Experts of a small language model.
Experts: 128 experts in each of 15 layers, 48 SwiGLU neurons an expert.
Training: a variant of SOAP for the experts, 654M tokens, 6776 steps.
Below are experts of layer 11 (counted from 0) of a mixture-of-experts language model. Rows are named router (the router's row for the expert), gate (a neuron's input weights, with its number), up (a neuron's input weights, with its number) and show model dimensions 0-255. Each number is 500 + 40 x the weight over its row's rms, rounded and kept within 0 to 999. Numbers have three digits each.
After each expert's rows: "mostly gets" lists some tokens that are sent to it at least half of the time. This comes from a sample of Wikipedia text that the model never trained on.

# expert 111
router:500502496517517457513468475525454450530427567451449461449483500459496560436521522516477539495447519446449525494528527516517488500554377564524499461433553464476569489555422475547557452496483471520510485505551460515482551505499523534516457534570491470458563522566526433479519506501421422575446524540449536411469540517444499540515443480508470468497494472482550471478487511474543480455525544513473477600487559501435465520536467503491585543434455533481547529506440525606498485524503559485490524527422495473518481518482454459472523510515482473474580434538475474482568497544458537476482519525603508525446461489526544540512461513533446516540450570500528514431480493503556518424519466529469504525427544509488495452496564454524480564511527474508526498491462430476474477552466581
gate0:471479431441544543497533500452455439431456501547512510497479580546557529535506487515439546504484573513526418510523477490554544502503453486491512519586506508490499562548487529540489508486543434506459476502496455508438507531465460500473452504472532504492523431489443522516486498493551501409514442488538489504456556525489492515541513558505487535494538565532449512501549461424448533449480530462483468500493508460562568564591529504567435472506540479461482492483509544507554569460460528442467516361498466477490471412469507498563484471525544456506544500531442495458531488500537531502471543504541529540475419488427440437570534571516575506492605527517524559565482481440472485527508491489525460414434499521552425507547561462499528540469550478482499514468485459436492437479482517
up0:464461486497438469446468440499519521579529448586485446518490493508533504484443437478548513560553463440464520540506510499535506537405484480518504465551460497611454480472442560472537553539408592468457514468596508443416485520506447516515521520510500522450481476545463499523523512446470473539449470492569499516510422507527512511509542490465491478511505465515486538464506480508545514479533560511481555520486501470521539548514542511518515496516475493482537548529489534500500489462491533483479505507538491562423508580443578526511577499559566496462503456543555497488439496522477438546546551449460519455435501473441485466476530527388435492575456524520404480541522506486519491435460438510510461555525558430479500473430504525536493587489497545464489537510479500517622541468508483
mostly gets: "\".", ".\"", ").", "\".\n\n", ".\n\n", "..."

# expert 62
router:512520538495518532510485553452440550520519440494488509439557506509500557514479502489492534471527517568524528570501563495525477574495426504496498563554435579460554539479480544566504538570480567549439475531517479531600441434531467518423491535566506498526532571509527556538494442555474521511451445523501501508502512599445511493561507520488449511498544426437524530505570480574531442487540535542497501501454469524510511545544450468571531506500525459491473462471500416519543566462542531415517495539561579442472524454499430534435541533520471492504530553520561457454564525536457488515525458535456496505444547450545519480479472519512481526544513526517562474532501573475532445453543477437534454521496409518522566512512443507505469466496529551524537480483493565515555524449520479
gate0:448469468569551422472506510525517536501547440502504425504505473548514468535522502529541522563491558560509489494514510493535554460504369534461424498473545415524528487489497566506531470500481451476491556524526438477539515511501537499468497543474525509503482517569473514560491604477488486495537494474600549502502512529527448524500498465487461560541511479463519516468561501513404450451449495436539548402640524546467476557469541550509570549534483543435517483503489506454554536450487491452556466503580509510521429525546546445477479540453474437529506440535563473512487475510483526516549500512441538508467563476523483514496509529481518476466558490536577476477514464537524535475525473495436554588439548461504481442526443522524502546457486535421457464471478469470471475470447519
up0:413473490481489520549518436558477464469482392498467524407524463489510517433572506531495544497517519473591549557496465444527513627489516502476496523469461479465495486520444449465524474481519553527506480528515424486542446525517491522487478514475531412516505453476555474516474516511467438433441563495476514462445541510513481499506504461470513508455431581491567570549486532518549417457420507491481472546549484519532410539423530478485520485504484509446530468530506448527476563558547501501453516509575483520424477423562492557503511479534592501537476462539519544534535479516419483519474455458596529476510507491507470508476503530453490460487544542489470469423517555517493419511473497414477518568452504499504499465491487567439521547527493547508520531509586490528518535473519557
mostly gets: " post", " tour", " attempt", " bomb", " rest", " farm"

# expert 85
router:481498504552451518514510514533469528571444560530491489507556500558461419514589473561566453450555504500469500449518559526538511486493480529451450519517519493502539525471484472565553563436535532467528487454549443455524541602477536527495436563503475445536515499472555572494533534566546463417477526536544524463492459451474475532534537536476445462555503519480560526481506500498549488461575438438535495531514451487385543546501569560442549528518479530496536548509533531479569539436559486580488533516449535473553530472494471522467557562543515476451504514540504510505510478543453443542466471411543539502446537492485587514512479486507484474476531513466453465521429467475598512447541453477491562501530502530478523553507538476472430544505458521523527512480520533473493521545584477
gate0:479578447593518506530515458490444515462463485424549514481469485565494476467539411551527547513440517475491448506499495513480540522488425440566475470569543522506506554486538531560529458498556525544518506529477509477511468623534504576578513464546516448483516433494465504483541550529520496471505558485528529448501524521523526474482448459479502531491531543532490511504459599463477494477560548450491549459512579450498399486510508571504502444518524482553590572437519465412542551428530487479589575587467474463563486464506522489535479466480518520518533457536483562455515521517542449503573510480538491467494474522513506473478497521490480500469516505562546424532430493441470467510473544504566531490487412515518493520505530535413509528455506549547556476444551513466513503505475500
up0:485525482469516538447445506518589504470544530512486447543439517495513527527504531603557502465547463563528442441581504475483569480526487458564472536463456467528499526458487434502518469483550442556509483421479497520501509459489411453492504525472518508502607472456540517447414475501467480429498563524489440502464464503561480503516450450485501464524508510494456506496497490514524514500474468463505517536456552480512491531561462459451450533475490474563537541463400533455450517394498486587483481526519451538541536567560493454531528466528503508455468506503510504478533519417567521493484517491542497434524494506476592473510452471525417513478395469504519449472431504443472466516499513490474483516490520450521558504536441427571473532426592493401503454560486482459473503498520535
mostly gets: "13", "14", "15", "12", "11", "16"

# expert 105
router:550480516518437498536503546554492470442517453493503553477464472526483518501450437452460486501454462499492480541527546515509503483504528494430518532465464492497543541521471547559477547446524430560462518540505466481540383558561458483476460464501568519501484485539491516500438490489505540403480463474530422530552533583482433509506546509454487474519535553510564497499515554519439509503503601535571477457488478539513505536438490535470434470437559470553462442488483500527536503427532441526470479443531502436437490453454509470468523460491521515570455569469583496485603553489498514488507507515451495518493456484534412454524516575591461438448565474466562570534464523520492497486554529435533450510529436548540546516461470539508457475512528460534501548434521518483497441544451490
gate0:534497466558504503564436481456521523479516486540480457472441474498577546565538570423539564511557475484529525558574553462505532478553473520514461489461539436562470494491527499541485429426592537530564431487528534469511554440511570568518561490455489443504536450519511589485485483496522510500431459422528487538555519448575490458507458555520544559528486586462536467514502522470514510513526481497576489477451540486510552526588533522544455472497497523466486474535432513440535500474541460490493533549479559501489466538553475504559503480482576528484471462412439506463518526489497491507453463501477484472562475482507490508516535496503509553575516538490482462463519473514575443555474529476565510521453469506460536570584502433573526527532503510533515493561551483528448502440414496
up0:567490471496425482498622475492508541429491426493389526519468528490541449460450505482434493502533403466512491454443475495492537474479501521543465462558507560521535484488495508475493567511557495507564475522469494436471412457498502528499499532495484441491454507459464499502470466517486561489511476491495544522532498468523518470451506462515504535514505457533473531536523483537533472446566468429521526523485469508472428503513432491452535536516573542587481520470452529550436523468514570556483511473523510475515473512536444466509499564573568540502474528437511439485485484459572556496429541409474564552513480474540526458581467487498503523542481543525462548504506516533524490529541504427559491542478515448414545501473456503477534498423369552512436570471488466513431435552500494
mostly gets: " role", " home", " debut", " interest", " goal", " loss"

# expert 123
router:453454460498518524418450496406465557537382526517489463472520536538485542453596504522498451464535518505476544406527564433487530503532536538481487499574520482534457460522499515525520448495516555482499530503541493498511561539514535494560466531492447446494501488476558503485528518566488466515483466542550552516493416529499531540520602487423489521438561563505471562556514460501481509427487480478520500552468406492451541575503539487500521508548510474498452501500479519448515503519408509550589485569472494515533489460427415454460566507505435497505505487529568489558471481529485447536505521479539526467476493487555492569482423521494466467530491477521523440469523491537534565458543485456480561459498524460503541521528598441519433597482492502466579527440481475504490519471518490
gate0:512541557532603477473480527462522454497582540466498487436409545527565491498519537479521415559465481471460453500570516536505499532540501573408531543525506521504494444519498569472435526548550497500494498472528512546464508534560513578509444537443500567466554451501501542514489530559409510492475481464464486513502454500460487517522526477554565452468395550496492449455454546455541540492464471484547476509528428446489452593467529549537477509502481473575492522532512493529532423519490469513544491477513543570543526468467545537474496490540470491536510480564513540536473538499483487499489471550456513599546478455509580522545481549516550519567465520492513507496478539498498510526462566571537505532460453573566563472471505435582506469536513491530594495443481462470542441514515466
up0:485503472499447396525525442476497474443504535539545477498546395431439467443548496483567459459499566526485472527502499554481524578524580545432533499475500474483473447555521496513460462473516552468506481491413501508496543569497497478558544506508463415497549546472460477537469557472551497465488450481473511504494521519445443494466545540470486493468523458495445446458481523589544503488492459547515484535464534585457512515461432520479489548507452502478457401544520457489521523488480491483502430463519480471474582445559534446459528543509520632485510540529499471516459534486462445522497532577504497528483453518542510500539500443519507524509601531473514493453442410510523481432534460561532496509494563543449522488384516511453475473478508495565446529458508496497486545583509496
mostly gets: "″E", " Puerto", " West", " South", "West", "South"

# expert 33
router:500516473576591532434549537518437481534514518523521482525427443570525511491516501521512556482468493525518549456511532522474444491462589518573464471523460426510474542492449438534536436471531504435467508543542495503417481434435490543475463464530506455505525458455561534519479460512489453592493467530524510499555552497437546483505449502526488460487470467426545509473547497440477520542536484524534506537486478520523499510569513513555558581530461577501438577547465518571513513456541537465459562568519467481580479459538397474496539433464460479416533502484477478508468486506452571529501539504531513487543524513512476498415445451452545439512449498499460570522468546566546448563536493497536502550471486483449535505504517530477511461524576497494558516585551481516534499495535469
gate0:556435456474487436434528517539516439533524492429476497500492464529504504488469488497498556512456530517509449527528486501513443493514539485408462565483419500476494486478549402485460452472505508474561517523428480460468479463486482470523478587461452410507519481458523457491517503513529467566448503537509548513491527492575505531561466514581492487504522490467502437534565510428552504532455469521565494564509466480485503474517496444489522593451499522452456482449483500519526529453560542488463532523510517463483548467419499467481500427527447530471514523434500502532530502453405533500476526503498436535527612518517448474490466495441508494476441482439549558473517424512585417487434453441501540493488518494502496573587503454460568542535501456507483549502489481427462465521614557
up0:557541529550542499432556462495452530578410412516497491510543496501453507477513433499481503513484490507491425530484490461481510457500547576481551471516479485520581528440412463502460556545536472510475496500444557494541528513445421484505522481484432502528521505579530519485534503519501507557456539492501466495476389522470540577497485496553503494521498517451472455492560581567550493478547498419506455504547484409471484432452475529463438447532519480527535485418511550585415562525529488475484465495502562526521499536544506535539483477548455495403538433514505503420553464479534492506533507500456530416447532463516492479429534497447548439508430476558514520440486514484551492506510489509525519553465513483519490500488444472530524543458497492483509392473514419505494491435508446
mostly gets: "mid", ">", " •;", "osph"

# expert 21
router:484487510558545494527462550532440516567428557455526486530544448513545513430540555522491580470535456522509503441480573477454493413489494536594536596566455505417471550474413508548497437548470525450485466504504442458445542495456523521497426529527490509531509502584548557507535514469505487511473555539486535476536474424437459405502519501520471452512512497479464529467508501462483471548569506544509518509482457461554535536514590498519532528559456470460517513550471485551489525494535562448450542502526551483495566456562473530544531503493433475414550540509507476496525493491538552528510515489544492469472506506460518524473554433525562553484420494557529504476440456552538452466509444478539476538463460455493497502538475429486459551551532550529566546533470451514534467508564509
gate0:482533480501538501441505467544539480489466475495536548465463561497507408481569493528453543540432491478548479546463547531458443484506510445387487512472481514457440494564529522459550440484507591509504563529576495487540517473503564477450475500541591517493559513519513578502493525578507547496509491585510452481454500425435522513539468522397524553460523444453520496536506500457561514556533466511488532508553504410498548402525506535538507523525509495476466543493488517459563589424442460530531519503478529538495433551438488479543506539482527461585441529443559474476482474459514486484438480543500533523476456541566535490427471491466535500495510482462482536434488470435460470485455484499502502515478410417543522517506545439516494567515534498526474481443508556518535485458510534
up0:548587515559529518527570539506484592484524529594457514487555444492499526532453470491476407583484490556506542466449483481543476515552483537369519538527520454413528514482451438476515530479495459473521537515470520517467515518555553523501471555475555497523512527486445507580504549455469495452549566549539481484434486491444465472502564424421492442461498500517520484492550517524460456454522491510482501461555541507477501494517437502472493494591526515575628470487548506480456515559478533500448466519452483502474499483514415505494560514574545552434502450447502535486437436548517436514542486521544503507512502473467479493515438487510509531498486481529546494520460410490465477541512486455562473448536498454528464455495558527567493451492528456547489525485567529538553559551522507
mostly gets: "201", " ±", "200", "–", "198", " MF"

# expert 99
router:463483458456442461542464498559513511464531501480481510493451562514478527603464437473475527496457511428437553582493545513493490474472468514548518485449504547529581514473530464546449548471539548549569536504603492525532464524559477467573485518528455517526501467538541493547516477499560571505460481427506495523535561539481484544450491487569497525511494565458532495468573572591536469511413594560554455504502455552472433561525468519588546478505492521467519541499506474536479455488566426484480563537518561439535550566451527499460524494559476515506523502510459493486565494498499527540490482516477511413415500462522489493497522485554420530457552517487546511537453481503409417518505522461527502537439546548554488536521458470517465480484459468546537538465466518487523515526494507
gate0:505530542513537461575573506447474509504547441451521431471439494498550419504555450528465496511537455440486512460502551443442551474530543541526430547504481469531496440433441480481504582452462510461506544505511523552505450501498531562484462541532465459577465416486520531468518459558464502551565494443520444494511487485467492461437560526491528479446461490418558545500564419462469518415519456514511462483522473548530473545490426509496487489537546501498493511516494518518486450472552526540485445460453628498481526552454442492503483458509492550511534494487451570525479522510425455553506475537504545553488508480482538489527532510455584477462404467580497511555523405580472524542470465486477526506534439516534525477500499463511465482557499474475512454482447510484525531501466600
up0:502483473472464536453490480555504483501519529512483430500535506539542536464485502492507483551481534473560449564465415445452530445445504498545502448547529473512524458455509473574419570600526447478487436591524490370542456474557473571414489500564504515510450460494502527498482530523495515518509464557513517446550492448472463474518484481491531494430535475435548533506574500489574488525466507521474438459492485552507486453452538508463504419481505540464531471510486485468527500540484548437456456560508554456465515544492478506488563473576576383464529514467469495491614502480425541580506512517521518537549561516517491514504536533515533473568502508472479492527479456486578482517496464510462475517590473539536527434513520515471473388551465520431502493512515447487495478483513496
mostly gets: " Website", " Coordinates", " classification", " Synonyms", " Height", "Note"